Weights of a small mixture-of-experts language model, trained from scratch on English Wikipedia.
Size: 10 layers, width 640, vocabulary 32000, 324M parameters.
Training: 1261M tokens, 9621 steps.
Below are experts of layer 6 (counted from 0) of a mixture-of-experts language model. Rows are named down (a neuron's output weights, with its number) and show model dimensions 0-127. Each number is 128 + 24 x the weight over its row's rms, rounded and kept within 0 to 255. Numbers have three digits each.
Before each expert's rows: a language model's description of what the expert responds to. This comes from a sample of Wikipedia text that the model never trained on.

# expert 17
What it handles: Subject pronouns
down0:174123143107189125114068139149151112098132131141094121161130069104149119161085131151121142080094139108150134127176097143126090136130134184072127089127110120097071142161146114137146132176124105077125107107138181125158165117143117128119149159160145119145127148153177140091157137117103127131103094108119100096120123086108123128103125138129123120101135115148110149106171115115142129155113
down1:112154134120135144110107191105083135103158172131107155121135122129115162091116128146118078123150152094143123119142152124131123113151151096136100141131169142115131167114153100125150135160152120074087100125147139151118135089117131124128122111094151132121129112098122149150153150077129145128167117181170086148152094134102147095176104141113106107132125132115129123143170170153205138131124
down2:102142166175101147126106115155130153157106120114136128116105170127123127133086118140134147157138110131115113171077132164114068163155113153113145168131142161132118126135083090135118122111119120110124138100175144132110142154112097156171107155133140105162148100136150158127113123121098114138154134157174114109130138098123146118156148107150136130133159127140126126139132124131096107130112
down3:179117142148148093134163116164182126093158116093129155106143095101130111156087101171132087129119135169117122173118152115139129160091092180117130141117129115131113143120132141131122129124117112105127121113144152132118109144112061139128150116130174119120135118129161134100179126175106149137108114134118135175120128129117103163128132104106144149133129144090150110150134142126113156136137
down4:087140129156060137134148124081125121136097137098156123114150124125123088143112183107146086137129138140136125147117165152123124124105161145152152141137102112145106164124123096162140138101146099120134165117100122095102143132140186107120107162120129134127121121109108137084170116142135076147099148183103138120145131128122133129102145137150098161158111141095086120114111159165162167140128
down5:156106142120105132141130155153117098114138077142133085106107082148130164167109154134086101145086134123156140131119148099171160127168098153092120173139134187143102121122115107102103150148148145183118108150160118135123118132120154126136169154159183156148122118071119144100080146141140105110109112128098152135135114084127122103107111138121121119158154157106105152139125137127168142168141
down6:136120130152124106112111163077139150125147144155133117117139145177139102089110132103131117097097123157144155134154147093146134095069128165103139125158142126132146134120100105115147128152141159128140106158178162157127095100127127150148136149103135113143180148104178084127095138104137097143119121135141138124184119121122167143151125096142185105145144104138110129129127148153125094117149

# expert 14
What it handles: Of and on
down0:113110146143143128132105136120144141125154099155089109079131140098173121087133187104142155137102137180133118135174141127135115168120157142189125128143123092102140100123128121141120120113163143120128127123159124108141119164108128149133141129115156144124180119128131107140099160131147111132102099139127099106120118130118142154126153183128111176134133149172161158099176149155172139150122
down1:147157126113107154163140148105176059146087145122131081104111141126145077146099135101139099138181124104099134137136120087110181126126095144134133150170130119130131108110104108134138128179114115119139128108109185101133128115178138145119099117152113171086159083144097126127093137135133151077179109130109158162140070152136130123159080132110099154159101139124144102099132165145112127137090
down2:170136126138135128088156134119125121162143123178172120135145140145133149080106139158139142097099085135113120131097104089120134138158122143094140141161139061151138090162129110105133135147179116104089123127147113077146154113158160133098173164128129078112164142171092121113115166118131131137108155129125161152142145133099151129141162094084141146134093127102153106117117120124157123107137
down3:131149167054121176141126130081160173134139125166176147131158124118125119126080103115126085100125102058142138104119121117155123109137127146142131099131153111106110097165151147104119119099137146150127134132127115167165147137147112136164121086140115132124142111047118128126124140131151149158104111113127158152119110106141128077148158124152161121149121127124155135122133107154145130132122
down4:107161133134149086104135098141134112135149097137163145096085174065089105142087101108139132105144158130145100130158117152122129148085112097101131117120106096101189122099126152113088166101152122082094120130118171106108115141113153133076098080134127094101152153125172138141120102110150105121168149157099133107087112152114130086091157142105139105125168140129141077117114159129105155156119
down5:218111088153155150187118113128136139097107143143130113121117125148074140115074125158148080114098161070143133148145144134102094141148143144122138118114136126144101170116113148141140143148118128145190115146095083103095114111116163141140124116133136174130156146142120114086079061156098173135103118088135172145079125129158127158121123134111124118137126113132092176131086091119100159096097
down6:113160113149144103129110135144116084154126135099134130143142080136174109141145111144104130178094134106147126113144122119145139113144114136151134147094143126141117154115140132156129098128103141103136152142106094111088114145163081180138117129126134118095100102079096150111099121152132102133179162144098133143137139087149140164112152150154102187138148131117124149146151092153129138104118

# expert 30
What it handles: Line ends, heading closes
down0:147116063170145142125152097093137141130131104130142117136109133122135120092124125153106110144092077165120090138136138143123169108136104082101134087114128120105136099107167125140122126138117104141121133136099103112114120101106146185164146129131098098132151173079149100119127104093138129114090102107123136098168114139221117191116129112126105117137143152109137138156112168146122152071111
down1:136115161175131116168161117149106130124080129157101071109112091112149085172129110129133127122129096152127141110131076089125076109108102160116103145111126151101121181138145102096127137154148161148090128132118133110106139121162112118086128173125144128134136131065103142133093130095149128105114132115116108120107144160122167102128138120131155156162163098152106156131151152217178111097163
down2:143116126141160136136148108123142121154124097078090143128105111123152125084115140123163117125199184138101179108100155122160119117136148126087140157144131162125107146150103168129145119159147138110109107107101169125120122162151096149126156098128142137117116155148180163085092096120125118129106153126155149099163126130107142104093146091155106133097110098105071128152150105132112119142103
down3:157094122118132159129134095129141121149135146111104099143134125171098128108129124170119113095157080132122141112130113154126122118108122156099143117145150093134147104129138102140124130132160153107166109076149149147167121159117135124128168103117102135122113157157182151073096158156123132130118137104135160107137108056133126142141136182116155083123112198140126142116114106109152138127119
down4:122127128107143139136106108094154116176139115124167097125132097139134167103106125139119139108159106126151110169133121099122139093134117132138085122097060127145140117149134134165172132110117072155115111126117135110117176169177119128119161123148124152128122166124071153120101164101157090144112095143107141127147110094117148149121110142107146153130144128125139140131144104141146156119172
down5:144180142112118088127119115166151129159143139115160077119138120135143107111110097130092143162103127135096157140101159108098113114159145106102113111142127118130120099096106084098152161133113113116167120157154124105107130087146107118110074185178136149127139125133140139086128118134090121135155133133153124131084100160109082164107121120109161113173166134121152145121122159133134127152131
down6:147096158125111136154144125136109109120150136122100133100124158101125126157099122141129136130165123129097117127147128183111140134152093097116143160092139157130125183128132134107126122161130132150167097134108127138101136140144121135136107137149172113109101159127130102155160104116129153135181106159136109149138146130114131126117166155141126101097164117152086103132104148138111096129127

# expert 31
What it handles: Modals and acronym letters
down0:148114129104139140158122093117099122117108124106123152111115130131124167124112115184075076161113147152115130197183100115149076140141115118130130137110129174134149144146134116145099116126139179120125118123179124156132121151082100159137153141145138121131104099166131129181160157120128113111132162129135080143113125143128181171146106041123146126109130137151164090120137139148097146121110
down1:129134155088151129115132129097115104172140104144110098162163140084167113138127121114139134110133133122113153114161118126108174094161167141157174086074141124063168121090146120072147079143152127132174092141116143137064142142128129124116115108105098111103123133112107116138108172165151165123152085106109166123102125113116159097148138111108141145108152158158110135124124090144144156147179
down2:118142069152149132151117172107103092134083119134144158104118161139099111122120137144116131123122116096161116131141103104140192182128120106140113168147113066125114148123128134121143136185136143122132109139106125138136075104116114137113087163128119116114142134150118150141140149137115126104123150135147132156131134121098140129129114116166136110110127106126141104134115141159108158150104
down3:089143111127171164121163150107163133116129115141109114159141112111131132102104112186102134142121141121139110161120159151153071101139132120162162155122115126104110141131115134137109172112098118096122164123135158122116137114113128076144142159145139085127110110119143126147150108147162107160124153116168125169111081136119177139120125147149132155121119151148156107113148151112094153159126
down4:175107088116130152116083186148068126070120116096140128117157148169131147094090133138149111147147117144135115152098139142146143132170131181123114125140104129166110144172107129117142138126115133156129157146136101136130101124108124120104113145117092151125149121159102132100111098139166159148136105133124120112155175144083132122072159113118152131126195117100117136127073110111105147127105
down5:117166116100119118105123147135130137155123132099140151095134140144138112110096161139111137096109120147155079086129096156108096137157087109156139100118128128106151096098156115112117121113116103147101089104145141144107150098106126143136088151151129142154104119109138105136165102215097134113113058169110142082078082107155119124141100120108160140154158119186139162147097133130144108132120
down6:136123146130101151110116143184105148149089175104146135171152141141156122133144122113102157155147130141120141113094154154111124142166091152089133111146103139145109151105139149126131101123160133135131096125093127123156128128086073122152138119122127138070160069188121162110124154125162123134131148096131132099176108124149140122129111155129109153132088125123150122180150118124141093142150

# expert 1
What it handles: Clause-boundary punctuation
down0:145128165123105113138141104132136136113159068093125147119138149113137146111100166125159135181124083156182106126164121134094127132100120118156109153089151109142107172162124097110173181141113143147144191145135135089172104143115111144119138087096123143112170132134112096112130099097124134099123122116107156119109139103141127138119113127174160129131085117121138150102138112107098146093105
down1:142132148118147118069150122166098167119146126106161134157079101137096150131117154150146098152197129094117124082151118137131116121160133141139141125113117079118140089139118148141131094164133099140134156151117121133088164107120145131142114155115153171160086141157117169124167117099164068137133145131104167179141146116132118119148177088147121141108113112157143134130123148132117143130169
down2:148072105143114116144135107143163088098087100165161128127110089125097176142125173167137119059121126139148120130117161140106136138165106147114134125128157132140164135141104108139089110124146126136112133094128095149108083131147162123115100112086121146147149144122155167106106106150125120116143117167065137074093158116130137179165124110141083145157132153115096121105120132151127116130097
down3:149131141127109118143127119115127157122179095121121136159121112153083152121135101111137119170126129095147144143152158126130109107074174154179131108140183105123100148118151118112189114124145118187138148097112143092108106112116141167116128220127136152143111118113117101151117118115180154123156142132102110103130150139157109092107140120145122139105148129154107143157132148133104122139143
down4:117161117137136138176167145139096119118122099123131074122175152143107120110117169164158133137161150121148146135112130092158129121099116102141157158152130120135092122117132111150098127090109152166149139097141122138129107083128132130115119147106145157108107133110090136128120135107101140115103130148129161133153117103148133139080129152099126106115146090110120127107143145154091131112108
down5:117160126153140124067132129113121105149161155138121131124110149109103107126112095147123130103132087133130107113112100144118141141142095154087108154134131123113100130120110151136145174146165181144129150103147119122095158167108117104123191143133080119132095150114128097166124084128074119099156106150156121118167102088184122097119094124088134114121100147134180139115161171132119143126090
down6:153148116120129122165149109170132138160155120115092131095130115147147118159158112130125161189148118127098129120149122132111140122108091107143102091098164169134121133166122102110108061125089105129122124093174121164124156096167121093105166148128162097124118094125162108171113132133123111099140137125086105109132136089105163128154091110134122117142149148120133136130143154151165137099113

# expert 3
What it handles: Prepositions, label colons
down0:091153124131144115107133133099132084156172116119108115102156151150135143142118137180078171091145133138138152119142125136136108164143133148101186087140083112125109106112119152094121134102127120129159174164128125145154104108196106118136124113105103171127132143144167134122079069138132112115127107118120094116169088131162121117100127114149130110101110124152171121124135155155086133122120
down1:143127104132113099156122135124148156088171135131147137141116159129112130104084131126119121119125135139136090146117131108127126138124183096108153103138157135150121112170120141125093130090163130174103138124100158109089114134136105107109117123130100142143151077109098128109149133118138141107098129108152112131119116110155152127119105146128176147162127169127151120141183151129169157145121
down2:144104159162136138161155133108146116145118130121091147089115113150116114167103158142115097131125099177143171150107165135150128091118156130094134110155110104147133129108119096128126144170115170121146148112068112147175156164142137135087070116130129134170068143189144127168149134117164162170147120152071138088144126141103127113123160135122139154096144121088124114151186139127108157097090
down3:173123111144134110110085128120133119169107122135146180098113111115104118125137137162102123050105157143167119106124100116124142147104104112119143125166094124108163126128044121110151116155104146139130134106164106139137143171122143125152144159102162078107139137121137121153104112084172166132109132112115143138120169162106135135169114121110154131081147093119175101130116138138127122117132
down4:088125091139105135137110152144143155131128135127171067118098116133114111117111163153132139124132126133129105119106135095112133147146154111180127154138129089131130125138133123166099182143170132113156087104144131130123149130175104104092140152080137146139099157125135141117111125106116107150143107114118152126135155126136172121096139126116126132107121104131111133112126135120158154137145
down5:063164143099154146134092117163141182134099146115142115143124137128133133094125155110075118099153093078085120182123146156082120130109150141102125115134128124141137147088138103123102117106096157138130179152119138149194058123134209110108110087147124120119147073119128162168130131092167113172145128089127123137120155074105115133122130144083155146149142096082122115129124111164132158120102
down6:139148107093075115145133106113165164127155131089175133152148130133136131133149138104113082126153113103176108113148094149128099136110121105152126123187112162124106149142086138166129186105120127149112150144110118149130186089128121133148133138096092128101147133119115124134154134118099088123156140121134149135156107160137095109106100139106133138103130142153172114124126103114105193146120

# expert 6
What it handles: Conjunctions, table separators
down0:121139082112130144105148108081146114111130137156091118100114127135126112156106121123144124117136113121121126121130094132132105124081115166135150108109105100116149119090127162132168088110136153109161128115125135121127145137129122148110153108159123173092098126159138159111139098095129129105134109122134118101153118167110154159130108198090137151115097099107151177143198132136165072121135
down1:126134155094126129168098105115135126098127095109112087165116117138116083116143145113088110111148078102096090133149149134120077140112104116133108140119089141139110153136071156176106118153137195108112116156159153122121129140149114107115161142158102113120177104126098140136134173150131163136124130099138164114133116122154100140135092094106151146152114136128116121139167157148116179092137
down2:111147094075112100138160145090126149162133117162144155131133134112127085151126121104136110140131129122101172135141169104148171116133117122111087104118141119128124111097124113135089115125114146091097099094108160110117138067105133157131130142125114117106142154135133159113140122125140125144136137118119132133145123105132151137090107128105172166094138124128111127135148132107108087106128
down3:084154127122145111152103120160167149095127135124140117108156100131126127132118130144104110153134098101134136148160156159125164147112123161120164135090115147127073118139163101120157096105147135113111154095121143131141138132114142116170105145091139123196143124121104102124136145131139128148113092100118129109131147141117118128152115129104111108171144128132197120150162119140146082136067
down4:121119133102135147140169098125086104121160125101143145140121105126074126128117088166125104139139124106143101115113146097130137183101114128092128096161155113138117126147119136142109147137133141089125123113086177114150067124112149088118130158107122171103127151109107147108152096161104142117101140146178140114149128109119139112120118145130122112122125140159176105091158144156156147108126
down5:137143147121179119127134112111081113148128167155132109117120101120142131090066161138105131082133083103171081119106087131168127097123122120105159097108161105101133135115136116178127105130095143118111129133147111157152134071141164135152122084127158143155131110145186082128137172109151092102146134152091155198094115100139111125108105152196136121136143137104139150127116152095151129131117
down6:086143126119132118119149142121094125119123102144112135145159147128132120129131165157139160162099137132110138146124114151151192118193161081122154081152087148099123127129115107110133107139178153108156117144098085150159093159142060160194129126097118112147130075130114161138126137132120123099113145101138125146098128135101141112085150137137147126092147132101114155126140172100187130107112

# expert 8
What it handles: Clause-linking words
down0:099137110108165089144180139129116121149145143167132109135142183131121158079166113095182108093143143101138171096135142146113159116115106127124147123136124102151178140115092139116134157151150096139144117143087109147094109118156156118134118087100141135143110141136082141164120127139151174065149122087147137175150128096092137121112119131103157165083094133140089129148119148141139165119140
down1:083140123094149133172143100151120136111169165151098126131180119143102131118156130114127143154155143137131148093120095119075163112105117103147123114151155103176086154121119101146148126170131169093140104130127161106081112126095130160123140077145114146103102124118125092115154179097154080115170114154128144127150086100112123085112114125099133120110050169100127150143130105118148122148109
down2:139160150153123183087128165145137162110114185103108099105113152124131134108123112134130137121125156119115149080178089087105141148151150115115140116155103130124131152169107115126135126142129104136113093121104132129114140132130063118086086095138123118147094174150078114147133151096140107129149165116132105168142107070094134147105171177097129110127161142115065093101146158073124126098130
down3:142129122113119165142106117124184141158155144137116074093138121103130155127117117141128106172129143105116131154123139161156098111148100125155117153116092152074144084138137134142118142156101082136123091138145172102133121110091160103120127084107104151149134108120098119149138119111113104140151115109140129160170088130136143147151090135139112140109130174144131080148147107121114108141090
down4:144190092144141129133139096142117148146097191194142119097128137111145169146172143148109120111142110126137135124083105142110103130131117117136176114108141137160151110117141121133145122133111127134133109111113156133143130127085109116126159111140110101161121115135150162090121105145146182117170115100087114113122113137120136094129135111137105162143129131135128144154135160149086163093200
down5:181188140108122140158136155134153130142119179184099143098110063127102155103128088112126119152151144136104172143113144093128105139142119091135151138134146146134122143047116136076154132117095145135098081132080140139106156079074139135125167146135174144119108122124146197131110091129136092123133153130100118157120130130068116105156149132108127103134135114123145110156125123166113125130124
down6:117121111098127112129108076139135125137144094141106122118146135142118111089118110143076126138155109096107121127131117130118104173093160149115138132131126099140129134123109103122116166113121144156095117153108176087091098164107126108128127116128092135106121111139168127109126121132126143161109158122160143111137166139133141129135108134094102147127137162178144147122156106117124092120093

# expert 13
What it handles: Concrete common nouns
down0:127139175094098119115108133126113177144157134172103146137167087163103116126136170109134139160112118145137138119133169106147087137114089174096141202100126127143112115135102121131139154110159148074114123155127155126097077156179106093140150100115097156108135124129106133164120119083120177122086194128143138119150130102138140114117120142181128124137110131110108086085143166137180133161147
down1:144154097141094141162119118103076098151172103097147153126147149113139119137087115081153111151118132147124153096096179089147147122169113151179208114142084116118140160128126112143153140157147116086147134185122143105149157123087147049136141150121146121122126124123119121150088139111135129162141171134095119112127144148128088100122136155123113079161142116124085084132187132137115104118092
down2:099116157105124130181125149110091136141077136130136157098130148158116140081147126175093138139128125110108122136119123162139095137144119152138141132206154089088103123107108170115124114071117069141118114131143084192133123053135117113155128112158140121136139095188110164137130133150153167119090107148131168121135119118121146119135145134113162134143096129106136137116109111134128109141126
down3:117143128101112145168113162138132136106132118101088111113119132165141148130111123133128107118170122148161164086134125117144058153149143126127144171110109144168114066116132113122087146141130136073163140216134154118132117147106140133133093126154132127111108099144096157148145113104127111110120098108120169138131156159086123111175158143136108122123089111154150120110120093088124115133181
down4:160145126148103171137143109121125158121155092117081106157106168134134159151095096134124105130143138109196139095135116139102115077140136124128176168079158160122154124138115100179122151201116176157125132166111074143119137158115141104120151124115137162122135139128148132185148118123111135075135131113134149156094123142141108130122152146099075106157101119101145134113072136108169099114135
down5:136139143156125061106101130157109088109109088129157138073140167171113083153116141142150167109139162130110138095137138144103090090099151097124106137118109131100165121133140129100122124122086134165174088159135157121146114125127115160081145135136141104112136111140163123140171171149167119145180129120116081148080117143121181112117123160103136156166112126129117134077143135119152169127082
down6:115118153127097120164109139114148135120094140113138156125160114155107135124136101113137115124158126120128171096152142145097136099120087117180150171133155155167142141146124165133128096159091106134107131128141122134127154137128077131112094115147105122126131120130140177158131139118113162122143106088096092086112140133108152115159111121151148152126095131132117102159189131081121138164140

# expert 20
What it handles: Articles and ordinals
down0:091141153181102137154076088153104101126156116150080143121124121089113114117120145091105154194092104160136088128134189117141181118127127126147088141146157100135105085125122143109129147123079128114086178123129158132123093145121092181109125129109150164089151147132143156163120145135172130167115122105151138102124151091103139167152139153139114092124139144105115101180092104165140106124131
down1:125090096157118108154094113125123112126162127113138133115155092140138120165145141121122137149134166105146159130138125147102097108123172129094117112129147132198130169161101128122107162136102104096146131117153144171131158143155165120117098149144172094090140114099125124126135106111166122093130095146147141139122108133117163150143133150127117150147112124102077113128128146167139119163127
down2:125129141134166146129133101138118063118110108105136143105138142136105171130137126139099119124138142107133081117118128158134185067150142131103104196144131114154156132101089150121094124131167096112119150110142143140141176146114145104170166123094128141108111148167120127120130168124167113132121133138108109112131093123121146142138165085118118093127153151093138099126109121112119125103128
down3:137111152101086203096150143069123130151166164146150128134129129108156129131124093112124136154116150148105112114094129157123128123116122156110097163101090110113065085159115127112135139141123083095185103117096142108128127131125098110116105153117122134120149144078138148108120127159170128144139089164132111124097109162152107109090137135111140118127089155099120100133176139156162127123132
down4:134128117141045148140141062112126114141139156117093091099100092128103104142149137140125142121133117131133140122130121100102125152104125122136165133115082126142156161123124056121160109148116113146127115117143140117132116092119149123145109136118182153151146177124099168142105142125144172154130139115183137159125127171146119145139118118183153122138094112186119139150094096123136134104125
down5:139111087139102130116150142149143112159106110086173141110138093155075103159145101107130138213134135103104131140117107125100113138157146086104121119109131142133137129108096118099148106170151104145072134118099063121073135130098077140147115122099184131145127114105081161111066166131124147120112096144167093102134144115138127115145161160081113093097131104162150115079126151117108126125107
down6:146103130125093140132130190123109120158131070103136098131162121147119140141103126112189121108174116104156147087120154097138130175169125162094203140146100115125121142102121097125150107141159146117160150137103097149147135115116144068137116172099139131186123071159118134103159123106126118098127108134159134140137175109101118151119114128104161152158130153099070101146147098149147121087150

# expert 29
What it handles: Mid-word suffix pieces
down0:150097115142073176139127117137129125135108162132154136108136083143098153124127119090145132112138095075134135107129065177122137150121099141104080186167142096144159153119129135109077117100105160104152161137097121125144081113153128153134134101168124120138165108126145158122142132134130148079128119145113121134133134107135109084091171119091128104100132152138063140148137109139092156118129
down1:118139135128126147172182139102154121128133119130131153156132136118139095113121078167105129121101125133126113134066117162135100122108101140119130134103120157135083120096132158136186170092169113154125117105106108123180104140103153108111128090141113126122148103083143119124118104185079109114107122093118152124131107125144113124120105156117089121097158111127156138109113161133145121123110
down2:148145159156090094138145165107140162144158176109143182118106145110132120142132127100117113114154116126135123109126150145116134100108138131187116108130114144125129131144111103128163163162142172119149105124128147169137156106088084098123140159102075143146097124144117110130130126158141094111108120114129109132126114128102127125154124131193129150083138162124154124147118158153151145110127
down3:111116148113134139086125180114112159139130114119087159113093178115133082129154101090168125135105108132138121163147153105084140149103139141074126094124119104165139148132125118126124127117118131145139138161177093145112177117117159137165127125104128147144127078115141129085144098155101122107128126144130120192154128111102093138121100173134137128112059146150119117087157141119122109135132
down4:112141143143097092144101134112165138159094154161133144133039178112142102130129132150141169138112111112112121135116121125110136147133146085148122151126141115130125110070138147141121141127108136148105081133131101136108139143086143164150119101154171115134174132123157147189099147104144087163126140142136121181119148137116141173098119121133125073136166110135116103152153125172134109106125
down5:130136125079105148135158131111189150141063122159113138151120167115098081158154148119127112135113109174105098143133122111105150163105161140117141141115107130133122170115141108098112085139132181108137137108122088091140138096143183106116119133136143145121099137108187129174097132167086114153106151128129166160099165066098154155132116140100131158111106146138152109164161105171151083084114
down6:094156108089131142164134131091124130100125183128095132126097128168109128149092121154169120146113121123132095110119119147122133146121139080120118120142105140113114125115140150140129062150139128171155111092082123153138134102137137130138173140091125112122130124099141101143139126149109146134138112115115177134091103104080108155104131141146120110128154158150107136136147127151106145154183

# expert 9
What it handles: Name words, word pieces
down0:128157113091149140152151139120152171144163123118109157146128115114107092098119130083096085126115108118136159150087136160116110142126150137123125119126115118092148102129100171150098118118125113136155119143129094158137149111067090116145126146089153172147123142138135151135146165169155140105178156120120155109162143130111124098111140113146106110148102104135159142119126140129113063126131
down1:142133134158146114133087122168152145149131110108136146119108123159098108112114128106133141177161121150140132134156089109162104149145100106151149129103139118148115168107128137132138119123113144107089135087122095113125151099110168098089147070198093147170118171058146135151107083134119149098195157101131116129115126137150124158123119114127149100147111112132116113142110139171155110117119
down2:131182137120132116131121115109139093177139122172146097111121134143140161115109103080173145114154112131136142112110143093144138163095159130107138108145122120097145114111125158124125089132170145102118134117142150114153132136145123129140110146128116121095130144167124141124139125146115127120160142121130075122106107125114114168123135125108110135139112142101106119138144129135156114126136
down3:124102159144086135154105139126138130106121105105090149108136146110132073159143114120138117101173070116136142117139157133152155150124152151152152129143075101109120154112130128118120113137172142070135114110093119116124126116110082161155087144145107125126141139128143122160101110138136156138098134130140200143097105112149156120105129152158132147098115133106131091101076116158091143125098
down4:131182170123131122162094143095151119103118103172135142103120115126140130138116112169082166183111159158125138164126142118155098133130103096090130123118133110163095133120103108098152106117145133127148134108149127136119108167071096127132100112118127128132165112162119131162120152167174161153150158080122128114191128111146173086139095115102183118120135129127091141132129118141152123151098
down5:111117120113195115124179132153115116160122131125062106119129167131150146131126134132171147075144127177134116138114146153114182123154125140119132128109150111095146116150154107116106141136112098110124107163136172096111138106168123133139164107183137094092142124120108101131101122162135117114077133087170133164107122138141134129124122147126149170131104136131069151125140134149190149141102
down6:129120118130113088155122158149098119147102152115105095092106131146128128120100109150153155113135116126107160131102111108119143106169130092093142161131120105146115154135103163123141161164146137158130129186128120154112108133093120121149155138124097123175116125134174141143130158152179082132098080144161119138113099106141120130131153121113149119122158139134110135161145116148128129133116

# expert 16
What it handles: Determiners and nationality adjectives
down0:135121131125146127182130122130144154120157097113151137101123111136097163145088132116114177076099112135165146157097135168116152159101142070109171165132117100069109122134122120088135153107133156120187108113122122131156111128128101145102148122122124087087144116115130144172156118118115109138131122101118179158127113124136172105120139095142120126116137106106138131103120158112129148149143
down1:117144102109146114153128127132058132110127116128125118111113147112082138105140115131115092142107143087110100167095103160142149128129088104156157143093112187092121139106149099160105137128116104157130127081138132156105155112101120136137112143135094144128130143145132129107081142117131157121166122165136124095106113147138117153119137155130160140141139074118131095140168166141153142106160
down2:107178130111133118160107141181135084133128112124089119089105120109147154111139123160118146084104139131116142136149145188181133100119074168143107134156095149176174112087151125084124154163111097146118154133152119139104131107107145150105107103115135139081135141094140159132101127148172131080111113149130128125131130129159115153145108141150129115152108143143142154142114110127151066114144
down3:124164127127098098134106158140110130119138121113119098109145113178084126157100154114137142133157102122159133142141128161109105102101175155115129120163093113164106111148120125147146170144132046138103152114155143136151134112147116095130121113087101144127133135108096138131133131105126154116130123151112157148140057192113115124146109135120135126160158126162083098144148128112070178095109
down4:105145142146099145097124120114100069143129146120148149158126145105110154118082129120124137131143101164148155126141144142079092093127104079125182122114105150101124118092118111142117134122156144178089143123131181125087120133115127136142106164152124172124139121139101128152119138124124121099130207129098056166107142148152134112128126096110146161115119117116124176116094099128117173122139
down5:143151084138114106150115133118153157144127159125129113127160104076147118112161126125128077173114135149134107173096160117101136133079109079121113137184093172132145127113123129124144167131133115157138099117105123127147143132134136114117156112188110143171120147131123087110163140083117141151144174090141113139114158083111083179148129124144158154092126146151135143149120136113113144147083
down6:139110145085158133138135134126148139062118103113126128110141130121121102144175140127144113160122093083126112143116088140126152150142132098074117092171132138154102141119113103102102098132139096155087161130125115123125152131111134114133136147152124091150135128100130139142118099119115146146146069154161119124150154108106162135113135157112123139114127135130118161131130092118163134133173